From a checkpoint of a small mixture-of-experts model trained on Wikipedia.
Size: width 96, 32.5M parameters.
Experts: 192 experts in each of 9 layers, 4 picks a token.
Below are experts of layer 3 (counted from 0) of a mixture-of-experts language model. Rows are named router (the router's row for the expert), up (a neuron's input weights, with its number), down (a neuron's output weights, with its number) and show model dimensions 0-95. Each number is 128 + 24 x the weight over its row's rms, rounded and kept within 0 to 255. Numbers have three digits each.
After each expert's rows: "comes before" lists some tokens at least twice as common just after its tokens as in all text; "mostly gets" lists some tokens that are sent to it at least half of the time. This comes from a sample of Wikipedia text that the model never trained on. Tokens count by the router's weight.

# expert 172
router:122109151120142154116147089154087115165143173095165142125127109152131094134100124141094118116098096114168152172163121116105136143153152136109083087098113155119117107138141158151112169162095093114154133139109118115172110149116143118153079150159110136133135117087152110152126101137137100115
up2:135110157105144195129119146127116092131067103162162131068120077168131142119163090103138137135125128101111186157150098167104130125125135104133146106096092106126124137109136118133127166131119123143140143147122130150094170092107142144136124133162150142118137105090114131121136152155127092124
down2:106167132140116111128129127157125131111123160154120132194092163149099132118116099138155126115137160191127135149113155076126116134126128160129077097135166150123125089114086117121153114128094087097176142132132102099141131119120102145113169152121174124082100098140135122144132120118125126099
up3:130181078113112093087141116120113115104118149114149131169141159123108123145096114117132110135146140108156099103141131129141087134188112150139149141132149095128120115115174116094164101129124097110113127107138157113098168131141135103165111147194130158111085139129128098173135107155133122097
down3:133118121108153154125152165158117139136149108139162140129086159111107106139142089125098114093111109127096116162135129127124147137114131129168137114146143110143151110145128073115084136160130085152116064082087128171127136103128178127139115155131153126182100175110152133144121118147152114151
up4:144146093120160118133112142166109120144150128093131132150133158145143157132160114164178076128141120118120147134173120163095136118133079156131106163127093174124131125143161163148118132148116167110140095129123162173198099142125127130130145127132134116122131151133120081162147143096121116170
down4:122160182112138096103096127146160116123140125150132115121142148126110153147152140147100104162168138134135118140108154150124094108123135125140157110107091096118128124173103169145148096077184149104120110135162109159141137130131097119116116147070091109070119144119166106119119139135140082126
comes before: " the", " ", " a", "form", " his", " December"
mostly gets: " on", " in", "te", " from", " during", "In"

# expert 54
router:138086148086167133104142146149117079128162143082122149123143108159150124135109122142127121092138130110127126142167114143112133138122131145115104121147101157164102105118143153160166139145111068129145098107120150101146095146088166100142099115175094099113100097081145093137104112117138130151
up6:143113103117135133132126134157170124149136141106161144133115148106192144162131131141127126123166122143136129127156067142121090144139114145110105104101131109160106110054095170128187146098136099125123099128108156132143097148166099087096148137124104110097122132113107121132079112128141116124
down6:119112133124166102100129114145133142168111103164113140143108114145088126107157136137139158135129163127151105171135137152123113103157113108161111108090118083113156184131163128087133160093110103132163159153148099148116103105123089113134155154127112108149172087113104101138155099137119086116
up7:110141077161075159129170120140134123135139159086128121130149163115131126129135125151116083148148108140159130134149107146109116197115095134089114110124078136096142099099140078159128134127115143133119111081066147102162108135139120118125127115137115130147155164132118092153116113094143115123
down7:157118147122120088129153151160100113099125114112117133139090122173147146080132095082164144150122142105139129123143154101153114075167125160113130150119156135153137147164071128125136140104123137184122103140134122134109118080101134142125151073101119104092125074147117122105133122137117104130
up8:135117116127150175111096111098078123098119120129114127114139142126144109117156158137076136069118123114143121121102084150161121113104146135134072124125130112129159169136172172120123115087116131155102110101158081121120148121166088126140163143135071151130128107122159169138138122132117112113
down8:109155125147166107167119150130147134094119135109111144096124116103090129171107116117154194145154095129112158100143174119154119081143069135091154106136159138140100108143143101095137157101098131120138109134143121112130117150135118156090112101131128143161118119082175153097109120127144135115
comes before: " |", ",", "–", "\n", ")\n", ")"
mostly gets: " States", "06", "05", "04", "98", "96"

# expert 95
router:136122120124146149129128103164084113172158102090153135096138128164137084117088112150101111099123092131164154140135109154105108135178162151095117099116105159149087106094139153111138152173089109114113145117091136111157101133129152135165107130138097130112134106091130132161103112138138114097
up0:133108121129134119122134142118167126105107126127117137127145136149109140131126135166152109131121189123213041121122112160134130135048107158166083132110104133124172141120109168118123112122138127094165109127114147122147160150126093134135127123136092119099113141140106128138108113144124131139
down0:117153094167093185123112120167121112143141103161116138133126112155136143122126128128170116118137103154107150143100133155116166062154146147110174171088111133087110112092144128137108129137113120133133155125090087134122132137120141098146126151082152165150121119145130183133101136109087143124
up1:155123133127140159108106083159116100113090130083148112104124115118149127141182143126171147174109121110091117132138134109123110153124099108139104163145151120099092159141146144111130085074130161153130146130128143167101096127102144121158102115164156116128118090092131129080150145149113094142
down1:127168133152151153137131154124103112096121154173139105106133115118100126117126118144099082106117118095158140129146135130137110121147093168124087103143087090100099099168114118149115130115108104129136098048110131114134127170162146119119127125147180151135148104146158081106123136087141135144
up2:107143093112126135138121125056106140120157091136112159154143130120098110136109122123175084107146144125213123124104150162131142134109144108135153125128097125159143147142109161118131116141108133057131109097122134070151145159084118113128129102138109106157149132153124118124135098110113119118
down2:133142144173142184139154116116141119116131167118147152114101073120138157128129114142124144119188124126063135145120136115137121133154117137105201103114135092064127132141143106132112094156156146157163131146118086128133126159118120128156105142130089115139112133129068136138135128138140136155
comes before: " first", " s", " c", " f", " m", " l"
mostly gets: " its", " the", " their", " his", "The", " this"

# expert 55
router:147089135128130142099140096154108103156188101113146139123162077132149079144121088136108123127124085135137137138150124144094125159165172151091097084127108125150117112113144160118131155170123106103127161092092122120169106146119134107151112136152096101106126127125123114162116093150162124137
up9:133144069129101113141142125105085112085137098132109157128087143101105151134095099110153136108099132122157153151139113137156110121136128130115141163108140162115139149133115146096129084142164089040136093094168127132118099140116145160139124121135134097137100140121153133123098128079118110112
down9:129139113084181135089117136132133161091128120109140114133135167101098116149159083112126103160091120130118136140148135129125070072155093108131127123121148097121125131164130164160122128092170135155145121111115165110094105135141113145110147136118082126127079128122148103178151112154113115151
up10:092150137127139100116101122140061136133163114120169167118107161162140128176145134113126076137132123138141121116151122147112122159156058177121143123150144141122133136120151108134114119124086115118070129111158153110129128133095137151111156128193113119139139109091131142087143109112109124118
down10:107146155120154189163158125140147124167089135084119129108153119140091165110109117128120161077134107109113139074115109162099150107070094126173118140130138117121093146133133137137156136105131138107134125124109147109125104144153119104167139196109128131110082109146117110122105150131140126133
up11:171146095120134133123139157122122123155080157114120141129148095152156109165138094158148158123117127130129138117164120167139122116110149140142117121135113186190139112113148140124141128126149059117099112163126124183130100122156112120163109123108125104108111131136109076172119081153102112119
down11:149159101129143116096076137114177142083170103116139126147115135097144159095118106112158152124119125113160108110117104116143051128135133111140110146120134125114125142156127152176159129123147136119101104118148162115138094133105133157106162174126116097108122092102121084141116155097134106171
comes before: " the", "v", "ased", "t", "st", "form"
mostly gets: " in", " ex", " con", " under", " rele", " follow"

# expert 158
router:130134143107126168114158113161106100158127075105151144109156131135158098112082082138105103121119115125183152144148107163126116154150116134113106122104085151144099121088114144098137163154107108110101162106108139087159097129135147128144088112143122137098104111100131140138083091150121111102
up0:109097103070112161128162109161113114105147124083120137155106110145167121158126104136135103131154107143161073146099118111138104150132067114139116083123126136146112124137144119147119063119155115161139103153116119136165130128109139133065133122155079123175126120118155134116107143126132139140
down0:064139123121127128133118117129133143177115135134113089125156176113154173136146106159152121121160154121167152146134139128121115102108139088125148152165137093101102185150137152149097087134139112149159113135151168099130135100074145147163129164109141136163130131095099110132148140136122126156
up1:148135069117136135113160115120124152096127145150139156151119108140146157148131113142190128117092141140168104150107114112159126162100114119145120148136091161133157159159145152119137106178137201079142097163112137135140134121115123135117147140107119101112126135073134131166083137143107138112
down1:121139098145120110145147085130105129157170171169169147116099146141072169162120105107110114125130105090116144140142112160120119106160139118128138134096122124124106094113161131163110163132140135136126153105106066145153144128163129139129110126145153192136124167153124163141138152141172109134
up2:143115106138163158134145125173148144159145116138154157106097120109159168130102134104162132143152140116071132161149151135138135132138133124079138124054119165153124162121107120136154171102107154108118125131109157103176085143130126108129100068117159108129139103149157122115113110144131114114
down2:128132157107110119141087126088147095125109147122121127142087112108098134123167121156067150147075156144126121113118126084118119120155132144122123111153146100142141103131102122143140109123102116122145170165122152108117175061186174160134122128119102127137146160100128105114122114172117121157
comes before: " the", " s", " a", " c", " f", " m"
mostly gets: " other", " between", " through", " with", " its", " into"

# expert 79
router:134108095106140136128157098164099096130162119091148167123111106171154117138133084149121115102149114109156155153153098168138110129148109125118130118103082141148134079121124148120146118153086124092124085134113174109164118127101182092145124089157096108103095127114138113132116101125115106132
up0:096131145107131189148115150163139154117124141163097162137103115136134111108130126136170149143197106128127148130106146126138123151091143127107127098117123155072159148119149137117130142137103118143073146077138130103160119132140132156129122165121099063162162118102135138139141151153143119163
down0:156144201123102167109093141136110114170115130116163127110134097136112155132066161110165131123146129115112132088108093139113133147115159140146111108151184137147119082105117129137134139109124146121107112102082117120082112136156122095084098135131122148117117135121096121101140140156122091159
up1:122086120144134123152115125170110144124155103134114137141107103109113088181092106116151145157138112102138152128125128156127174138136146158091084125121073137157095128105142139141081144163110103075138126152144118126152124114098119109162157123122135071169114118101100142122137124122183119136
down1:167167181130106144118096142140157115140133153145160122100097121100160160079178124165122122116111142111171141205144101138133088145144141142123120119123117131105148122136130085148145128089143146121151126117115101135142131147153154089103098140127118117087125101122151089121158159109151119116
up2:073122153138108142125149131145096112142107132149144098158154132162072131076151121148130104114170112110107149149116130118137139139158120111097150149114058168122112154109157137111154109102109110169093124130126155152154131162135125122125128125095118130162131137141174133144110107104185091131
down2:117150145137138158151098120154178139101166120130124135119127118095126130118085175102123117152133132137138116144164125160131122146108104113143128142144163084149156097150170118131071126113152101115111113130133114100145155112085151149093125132121129142119173142119075049123118103151095101132
comes before: ",", " (", "i", "\n", "a", "y"
mostly gets: "iz", "ik", "i", "z"

# expert 21
router:146133128086130138102162141150123072132148091112125172124172129135160129110105135153133123099143128117136156153158110168134135147139101142137086107088071166112092113138136151110150137175108104084138118116116112112148116129078132106141129127172146122101101114083155101170109120133104124135
up3:089127096162165115092119139166087109151170159146125121124135122111106120130076108117118078121116106162129130154119143157127080080119118122150119104159167102151117137128124143090168117134110128115130161102136086139133138111131130115111135168132093141083120126131103092130119121167112087083
down3:105152106135110154141120123136108089139116084120088153147154112166081087121107141125118148128132165108103122128120130142085143148124176173145183125120096119123122145090111161131132134128146086124112152107126092128162111174095180119100126115110109171117119101125096124115160098144147103118
up4:170149115112118114124113084124089057112111141120124149155104142169164104161127109125121102116115115106111140200105137167130123109136140146113119104122142148144107153120132123099106148128082092144080132119130110151173095111140095133138105116151110145104088121124127168111123134119079123105
down4:153133113128148128088125140107130173145112117144129163131124160159128169126163152101122160126148097154089116140126091149133117155130137138195118106119115122121086173118143129130120124108151132143177131101121125102106109180111141086135189173141111152117149142103104138168156157155139118113
up5:121114104109128140121192136120144137085114094111148190100142087137153116129093097123112148133158088133152131116117163156168147147130101111115128138118095091168178122108119125143161114127130102103121113131159134106151138152134111130111115158128120080111052126162156123127099109118128124133
down5:096125177117157102140089148147118104113117127121118137110133145136119089089089110113089143155142103139099076165112157119132131156098140103155129120133144102112125093130117142148133113151121157084156123105124122158138179124135091109112110140129138161110136118130166127167191184106123132167
comes before: "o", "a", ",", "-", "age", "s"
mostly gets: "usic", "son", "eneral", "land", "erson", "ard"

# expert 71
router:143088151117129139119142117174091084128163103100165111117157123135176126121115125152129107085150111127137151168141102117104091158148132151104119130112114168150126111136160139111162117141120127121093107107093118137180114193108157127126130098137119087080117103107157125155102106150126129156
up2:139114093119140120131106105130158108130095124092142154113149121156104120172161123173154123175130134140103152141123169125147114088129124113150109125119122116133083103134136094068149150138127143125111144111151141074157112098142092112133113071148144088115113105135097086169092120124155102122
down2:136112145121125145120076131135131162102115096141133129130123165103149138134153178143123090134125105149122096107144126106099104151086169162118151100118101114109125112080131151180101095156162125125133125104135076072112091145143104164127158116133146137135115116151176132112149110130117106170
up3:153074145138118149109192121139149146172183144077069152102129091133135135144097138109141115122066117115130120158132137125124119135125136113154101137094104115103118165153161106142115139139098135137147139189119155155122148151120118131142117115135137095093144143132103105156158131147143138155
down3:127115139134137085118102095147099173116137129117139141120140155151142124131143106103127134104096159145108111116145105140071153124106097101144126124112131131128141112098112108174138123147124073126127068124154120133107086161106122126141131122068117115196142148081109114082157132104158139105
up4:093104139125176137121116136098091143140202116129128142157117126102119073120122100134112112093133137149101110114131109112109127087111142142143158114090095123125148136100145102136163122115095124146164068132122140127164167135117078103137111123149111118131103142122198115120116099160116143131
down4:117161158153095132155155154108135147124115106101088173083126104118147128133119171154167129171151109106119146132135106130133118137112072105151099149173125135148137102121139138127098110169107125126151132141133144126094110106108140160105093114113207107133130114076111152143130160124151142137
comes before: ",", " |", "ch", "'s", "\n", " City"
mostly gets: " German", " States", "ilm", " John", "erman", "ish"

# expert 179
router:152097124083172136091136107162138126143157119094150130129136118150156115148119114137110150108155131080160133160172093134126119150171141157115088098122125137162099129109159157115159145139108119102106106080096135104133134127122116094133088106163119082110083107098136151143110100145112103136
up0:123120124125138129075125112124098131113115164117168121122119132149130107135132119135098117105111138173158152057099156131137156157129112085156146130104142115117132104232190161130150115140140106141118160129127112095130118132108134127139109164122146135125114165146152125129101154126107101133
down0:153163101146137102153105169103175103144115160124134110161156173134123098130154108165136128114107164104134104122126157116122143109117150132158160126136123136094102105094127142100133164128092133170058155132161177130147111108136118143108150143143125148091131118165116114119160138156176137134
up1:111111142118129170104127110149088109138109113115144152140136114134167120169121102132123076100074088103130147149105132144115154144133097161107133099104099160114115130125132114108173124152128104102108117145125167103186085147085133106164134181143121132117117132143139087139116119161170122124
down1:167142099151138133133116167154116083121093183145128093111154135123106064125140139134125065112113127130128143093123123143110089127127151105126139120135121121105131111122127115131086134127083142155114210132130151129177143119118134161140119155136124133078161128149157081137117155138124122128
up2:171128156109088107147113102120128095085090126130141116144144144131113075157128145140150121142118125150104121093119152138149102114149076143140169125138147102091150123158140171084131119144112106109106146121185165150157133144084127146097123142103118119132137119169129138162116113156069136115
down2:167138103140137135129125155162108084130088187137129089093132134125111068139135136153099078090098112123123154110121133166099086129123149111126117116114116138104139087112118134140114128123073131154115194123125150137172146135127136143131108134143128129082161137155147078143121152131136139120
comes before: ".", " |", "–", ",", "°", "0"
mostly gets: "10", "31", "40", "2", "11", "36"

# expert 48
router:125099113087163129095139128153109104141152109080149128090133125173157088133100128146134109087124122097146128160157091136123118146142150149131096103129096133160108089124157149124134152149119092113134120098086122090149089130100156118141098133153092101131075105087136108141082126119133120140
up16:133146101143084135181153134140109137133100122123143138168118108118120134125118124142126151119096074135124161149093112119129124156084115153063131081110116124132113128086136131141142159110144122111132153175176162112183103148122142130086166108122109120110142125167116140138117113130087143087
down16:132129111171123106109140135140126109099109136154120129127145147143094113144148087141158065115072171113177129104138122137105089121122058109169141125090149124105148128110103073108114091117109157130154169115119129116149125147131098118155115148120078136137146104139146112130126115166131130135
up17:136127148103152117111091121151095097131087147112142123121161122102184112115183147152149138130141111074119151104094134128134110142131088120126118068119147188118133165146109121098138124106111201113097109125141141139159141134138157141155111120129156124114137144155119164149164126130118102144
down17:142115173133120126140114160166144127141135147092150118147118124153145117131129098121115132122124151125165135130173136138137120060111128127155127093157118128128147128149143101119122128116120102121151148135118080108129086080148029142121104092115149165125107134142133116090089129102168092132
up18:120100176103143138151119134143148083102087145163132123091125145161115130159164139145083153108123135114123137153126131123120103148152134108138122131124152150130120196112149115088146126100105131141124117139129148145121176118150091131149049149083150151114122126163151155131140127140129067136
down18:091147128146150144136124167130146128143123167122158150106109074136147147116139099100185162190150126119164150136157103101122136083136083141136158125124140130125111147126133119119144146127127107115148103152086112111088127090164121125122142115075111138115057119137098114111139128154099113121
comes before: " |", "–", ",", ")\n", ")", "."
mostly gets: "07", "08", "09", "04", "05", "99"

# expert 96
router:128115146094150169103157102122096128141126085079131118098154113146177131148090106169158130133090119101148116182165099147124117139155124163137109141081109127143105120138141156134170129123121092118124121097113120106145098147115139105128084133169129090089125134095138112129112101133097098111
up0:141115147119117137113173147179123072072118135106119109127158111129131115137106125152110113138148111103135132144183115106107086118116128136144120125149129102119137103109098135174118151140144154104093096117134117138151122119100118087114061149173114176096140146142125129101169113169109142100
down0:128105116115102145138107118157135138115133129117104193097157120133083110153108107125112090202133094116138139103115161173127192140123151119134149135079129150139110136161146105147137098176129129147111146156140143116103093126095148130105130086128123121114147131146141127115123134078119105167
up1:102119131144127139115138098119140132125117092071119156115164080153106101110106121127115102138156142134157143155142113128112090120099163149111091160131120112114111146153225141101178121134118147116091116117113132106158133148141106161159107121159119092139125130134125107131092153144085117150
down1:166129115124085151140137132093124148181142163120096151153127145123135126100152143119116136139099139147136140114118119099119172134114085098155159111159156107165192092161091140117136108159124159101130140140097141119118154107123130106150082143153115110126127078152132142112140086083134137091
up2:129120162153129160088136148124171151144143128100124101116153113123149118150140142117115111125136147139167119131146098123156121124105141159120105135155125135118097167135192149120163163141145138145051120117086152170139137133113095160170118112077093117095121157136119137134094130141121111178
down2:165121108136102127148168132122122124138148129129119139130150126127103130120136088125151148105086152121106130156114152094121162126112096143137168120170142091145136129131092150184124132129138140122164126152090116127155116137116142139123093155159108127144083117134162205099152125064093153090
comes before: "s", "ing", " of", " in", "ed", ","
mostly gets: "areer", "oup", "ack", "ife"

# expert 92
router:165091129120160162126136136141100118152135100105147136129135125152139116137115099184126121113117134122105114158151097129111116128134133165137103129121090183115094129113122130106151131151138120137107126121095122122185102186105139099165103094165110067114118106069166114131110087124114115116
up0:156115081138112154091161104113136152141128142129129130113126115127125070113131058134117141125157133115134130110138130143153113132144130141113141087113103188115170171113137127093101113197144101118125171104131122124107122141141126112137171139130144159123088076118126136101115080131152125101
down0:116124143120111102147152148112170121119123168120156110142157147111138148130120138112142141103142107159117120106102152128106115137121131143108140170111155156096123130123127122122092111104117118228107139157134098129103130144101144140136137112188136188080101128118160177099119091126120097134
up1:143121140128176134126102040120162121147147159101114140118148146107146101153104130109138102102168130137142134118155114135152119103134129171104119098135121137114089133162150127148199161111117123134119135087087150097149133116134097157124123117150090143141143105135096153105146092142093148113
down1:095165123116114115151084085119130102118101084147080112137136147122132130139142151123087140136120129148093075121151151120107081131087154137124099115134115152137073124167106132168100138071110107168154099112125162159127131144136117133120097106138152121103146132142100119133119077137136102144
up2:165129083127146122088189111095107156153144113112099120150116090131153145121139099090125143125086115133135121126112136121119128093098114101112130099122120128164088128053128122075099134128110120109083161113182129110116130129144152119161107143150119086107148139099102136111147107129118124108
down2:156152130143130147145134117100127118141125116093095138139106120140113102109130146136129102146099120179120117164134163114081112103070165154133154116119154124072096152161132119179119133107189141117119110104099084126149090119093143131135141114133136146106184150154101152112123100106118116142
comes before: "s", ",", " (", "er", "ter", "a"
mostly gets: " Count", "ield", "ball", "ew", "aw", "ton"

# expert 111
router:134095140108147152106147107147120117122147108108153128128145137118181120133118124158145094136141152129163119171151100132087103135145139158119112111120102159147101114153162169118170114132103116129104082118095143138165106162116132110159086127183126073077111098089130126172126112126119135124
up0:123114150103160124136148126116152130122118094140114174137146112172131132172119134118126165155156128122118118160169126142072151103125127142136122049120085166133093118073094121127095134129096164104130110088092128137166099139151135113099110144178132125104122130141161131120125123133142122102
down0:163120127154099148104130083133130149150117144118137085088163135112129122126148097113154124142147135114119098083117113123124120095112145134105121103132137149069091151148076144091135132137076128076119140165134162094124141164085105153180134141104113156112146146149100130123122147098146105120
up1:132095084135111185148128072163135109117126122103130126136172093143145125123104094193131102124126110079103122179168117105171116157140099088142142140129146124099100129101109125124121124146130100106110119135094104119088120140113148129165153143130135141155094116097127137108113136141121129082
down1:117135091179145097130109112163130159088150145133124143120126121138139138113126183129119177134094093127076117128113115142105113087085094143132136142133147135119094114101165112128167155122129114133122144164115116086107141146095164110149101151169149097104148131150091098098130088134094139142
up2:184113126084107105109143099074074138081131158140147100127146101143117119126127146163101136132146128103147171084118121163133100116152103146144121114114136112130131133121142176044160119138102105155129162116131139129129138116140152137125118085122106087082117133112123135147108135141146142124
down2:123136164154136107138118128114096129146139183111131069086104125142129126146137108156102125134090145114088118129095127148083126147113127143134174112151156128136173094153111129181122125110137150110121061124107090096133191109125106161145130132099148107128127122125160129145157102116115120101
comes before: "s", " |", ",", " (", "\n", "g"
mostly gets: "ampionship", "ague", " John", "ock", " King", "ilm"

# expert 133
router:167119120094117131098150128141107115134151091113175117108148147167148102152137098168119125120138116120155138141178128127098065116128143133147131128101114131111098149130180138129143169156084110101106154071113139102152137136095120124145123139181107107104104105103170105154109098132127141130
up0:149138085173126134135164107162123097103142176093146134153099133149141123142136094139131124129161107136119121106170144146150120130157127153139154126140103150147092109090135138160132138102125138088141067151165132122143100161105149143182094099114145115094080126113136148135124077101128111119
down0:175114124122094097135131173127146157133139162132142134145107137079139147107129112083112146143080070124144131125158149102123115155126136104113124132166154134126100113111140122166150145157091124161105102130103162109090145102111188177111087132135120125139106115089143123100128164130111105119
up1:151137116113112129114132123149096147165116102116112103158154144125141094099106143145158124067128178168126134157119113119122076154090121203150122099128138097102133134139120149122165115146156112120115106135116088148128122149093130121135131144101112130124165138122130085192111126132082148107
down1:119105134148153109125139151168117117142165106145080113115102114100134170110094115145110088113094151160126126133135155178137153105089073121156133115146082120108170127185125150112144101120097111126157148139135189122137131105171119141153157114146113138100119139146125149127114123135157155153
up2:090116109133145190095140173151097113085151143116162142129137136124214132101144147150108125155165120127110121105154130170107113151139103135105141131128107128146149131104149169151136110125130112083119097116116134140149131168163173104115152122101118134102122176089121123113150140142142135124
down2:134115174090099090165056146173115148105104118128132136121099144104121150148132115119150157184093119154148127144193088156134128116098116128167125143135110110136091130100155135106157129129149177112114101137115119159127095149139122108154142111101161168130145122125132142119121137122131132161
comes before: "er", "in", "ut", "iew", "ed", "ing"
mostly gets: "stit", " cons", " elect", " Rep", "op"

# expert 82
router:108086154123138153130153133140095120139135107110135125115142149141147117122105125169086106123115132128150156166153105134090085136141136147121126101108120152124079103109140127120157142117125078133091145079113136111148135166102141107187097135193114098103092089105162116130101097117127116101
up0:145121115127153107146147128173140115137187163147087130177115133152103091124109117120155148128133129100151116142153121150144167084126136159080138087129131108129086103133110107131099099122097171121130091110142114120159122143132145162146120088148136099064104130111129118159139090119139151158
down0:124166114116075153099128157146085122142114091112150095140150106159156148145140087132131133115104175113131134145117108126113123149122127138141147127107109151164145151127114125150121091100156115165112134170095140088174114111136161084087159162093166150130135121114085112110079124125147132116
up1:116091107095134111075138148130119158167139115123132134148128120167133121165109123057152140138081130122140152145151127164138165179180101138067126136108127143121145093124129130123110104129127142118137146152109142121110114147148098113132115083168122132097125101131165077115125086116114128125
down1:131157091127140120164127080151109147088122132158134110151104104158126127136136162169169137095072123138158155149118132127146144173086123118110128148091112112148115099118097152141186094110150162143134099116084134145092096115121158111139141126142109140132170151110122137128094096098143132115
up2:107130138097122147137088133167137132082149152118148139161141165107133078133112127145159120110162140163136180162119090126127122139116113125151124159091133139161117137129151136125151151130162088062134092113153164121137122108061121132113103113143110152132119164100126136148087118120160110150
down2:099117076149142126104150132126114101165108078146136150154145129138086131123158078107129098162146136135130093172156157107116124159138145127158166129111106115113149111111135082117116130135122125122174117126110130160185118158158114130119162176154138152172135132133093105121127147124142178137
comes before: "s", "ed", " the", "ch", "ived", "ing"
mostly gets: "ampionship", "overn", " for", " includ", "ampions", "ward"

# expert 7
router:157105140081173145127165127148113121147142103081154150106132103160173114132110113140107153105145110084138154181164095131119134138147162138120084103108122148162102129104132140111137146148116097104113092097101141118130097131111125124140087113163115102100072120085134111145096128120115129141
up16:153159134109107131126153109128134124159153108172081130081121145159144139128095120117116120138093124089134143139122121139153082150109153121133105154140138130103150091158137136157114125119053122081128112151144120149109120135142122150104109138175110122087095161165152178118166095123110106107
down16:100110107165117134125123141132129139149096119120195144165091117121126141163142128162142127141127155135114097097123146118123108116138130110150084099121164121121166132107106135068158135119139144126109172131113134071152108170167160119117096086131148107086148098137068109102115118131120111130
up17:142154156135138109109115112138156119148127107102100158072164127147162137142152118129126111160079102148134165133130144132147113130144079134064095163122072145112113143132164165089167141145095149113150129099104127089123140130108144148140134137116138103101175121139144137142136142154140083118
down17:153145143113143127121138102131091089131075137151151123129140129135098107136101147127124065062098122111139152105080144162106090116157176094145128158070128127103143095108102119100107119133092130103144179118156123143133142128108168129124109101140113134105146133142149091134117138147144128123
up18:098122164187170138110097121087143149115150087152117103105094117139076131162121149138125111121111129141150136127143087139127174130148112139147132118102106118136100131194152105141114156171112165138137158109119119097155138141107127122144177098143110156153143096170115127110167143139140127127
down18:120150107114143129110180113145105129090126133133103145134164107120108097106125146147158084102118101141130099126143202138093102159119138077087153152123074121116123110143120094100125106121133090132103149122132126129104156076138137113134104135139119113091122128111174124128142144100097174098
comes before: " |", "%", "0", ".", " |\n", "′"
mostly gets: "30", "29", "27", "36", "35", "33"

# expert 183
router:125119142090146158102134135135087123153163102110161131074140107152139118149098118163127107153156094112166143162145119165111117161160126141100103094100112119153107105090163151135170149154081099112126124111116159126137108138093137092156103108128116120077122116117137119157092113163114120114
up2:106112165125175158122131122113090123121134143177175179126129108105125119154080128158134063138147135091116129117157108068137111133161127136101134096129151132134121106108118123146129152130107115110149130085115201086145111140123150134130114151132145114120108115128133082123150149170124115126
down2:095120111128093118111136148108123133131126137063135046112133150123173155109133120116124098118137103148143156141109121166113114133103114102146122162132130164155127130118158142122149124120143102177119118157150064169115111128138110147128130091185113109152113156123129135164101094122121168130
up3:112103131143156162126138148129113138153163093132133107118106138192103119152114120108145132125116108100165115141158119147099130166155187141129123097080124133113118126152152102161121161152101143118126151049135155103117127120127177124127152125133142133130122072118153087123108129159140097099
down3:142113139122102136125124159144138072115108174133139138143094126092139118148116120113126155123117130155114084130148139125084065106138115101152133161169133111156151102109125127122123093114115162164138141136134098125105091133105150143116149114190128108120080195114192125116135131141119132128
up4:157134122121120122133110086136172106086103155112142143110101120129121147171188132133137109131144132124138126209156120155152123111140098136148136138108104112120126127144123168116100106133086155153145175145130138152157110140103119134145084107147126137069116084116133102169109109119161111155
down4:133132127132100112116160154123128154148077143111080095131192102158081169137104163100151136078141111123143139092088180119083157127122140104154155122127110137141110134122092153104116080129117097153120121127136146138158142115121157134112143103140122123091143134139114143120126136084165139111
comes before: "-", "|", " P", " L", " S", " M"
mostly gets: " a", "  ", "\n", ")\n", "-"

# expert 18
router:141087120117146125084130142120074108155161078126162166103123124132152094168115120142117109126093076114146141158139105156122105142134154115128133115099117118166098140127155151094128184139115114111102140113091122107139113160135142124128116118134111103102069098114163104141084108125113094112
up3:121145148142169186209139137134125124187186143100147127112123144113105127097117162129145174158121095122143124137117103122066116173116110142117118119126127135166124123148158122142178125150110109118167110158147144112154110135138136103133134100128125136141112139148128100090137131117155147149
down3:129135147089138122131140080134178124120126109075071182136120120126119140108154148150129147117118125134111151126137138155105124120126127077199127160161163076146114158076162099100124124162096110122153141128127137130109124119144123123162132116151080133137098101131129138098123130147153125101
up4:139102120139114128133110130156129099158110167135176167165092136134143121170129089122126131096171113134112103150149087145136144173115137140125155106088106118166139132097121188123131147102157115098128135154126147122154126192139113149156125107108114109146105136103102165145081128116090134152
down4:116095104128109078154181126161091074102161114123175087121166158108139119109137095131145102110125099166119097103116130116165134113130108123147135139125148118101112138127136133112163137132122136161130090174188143131106155147120115095130173145124119135073151140128126097141115136151117134148
up5:130080188124118148164176131191151160114110125138153173109154101104132120132115092111129129091103105133116141134099119136106125152120151132131087095166137164118114128143156184162145145158117098134144122142142163112126118110131138111142158143146144115141087137117115095141123157155098095156
down5:150127133132160105127143090107178187127124112151152143154110143110132145119133133160116123122147134117135132112131169117152182119130103139158166116135159089083134196130160142144105102125096080134125140124078126125116119102122104149110131147125168151132120112114080161119127153136074141149
comes before: "an", "or", "p", "en", "ident", "il"
mostly gets: " th", "om", " Ph", "h", "em", "im"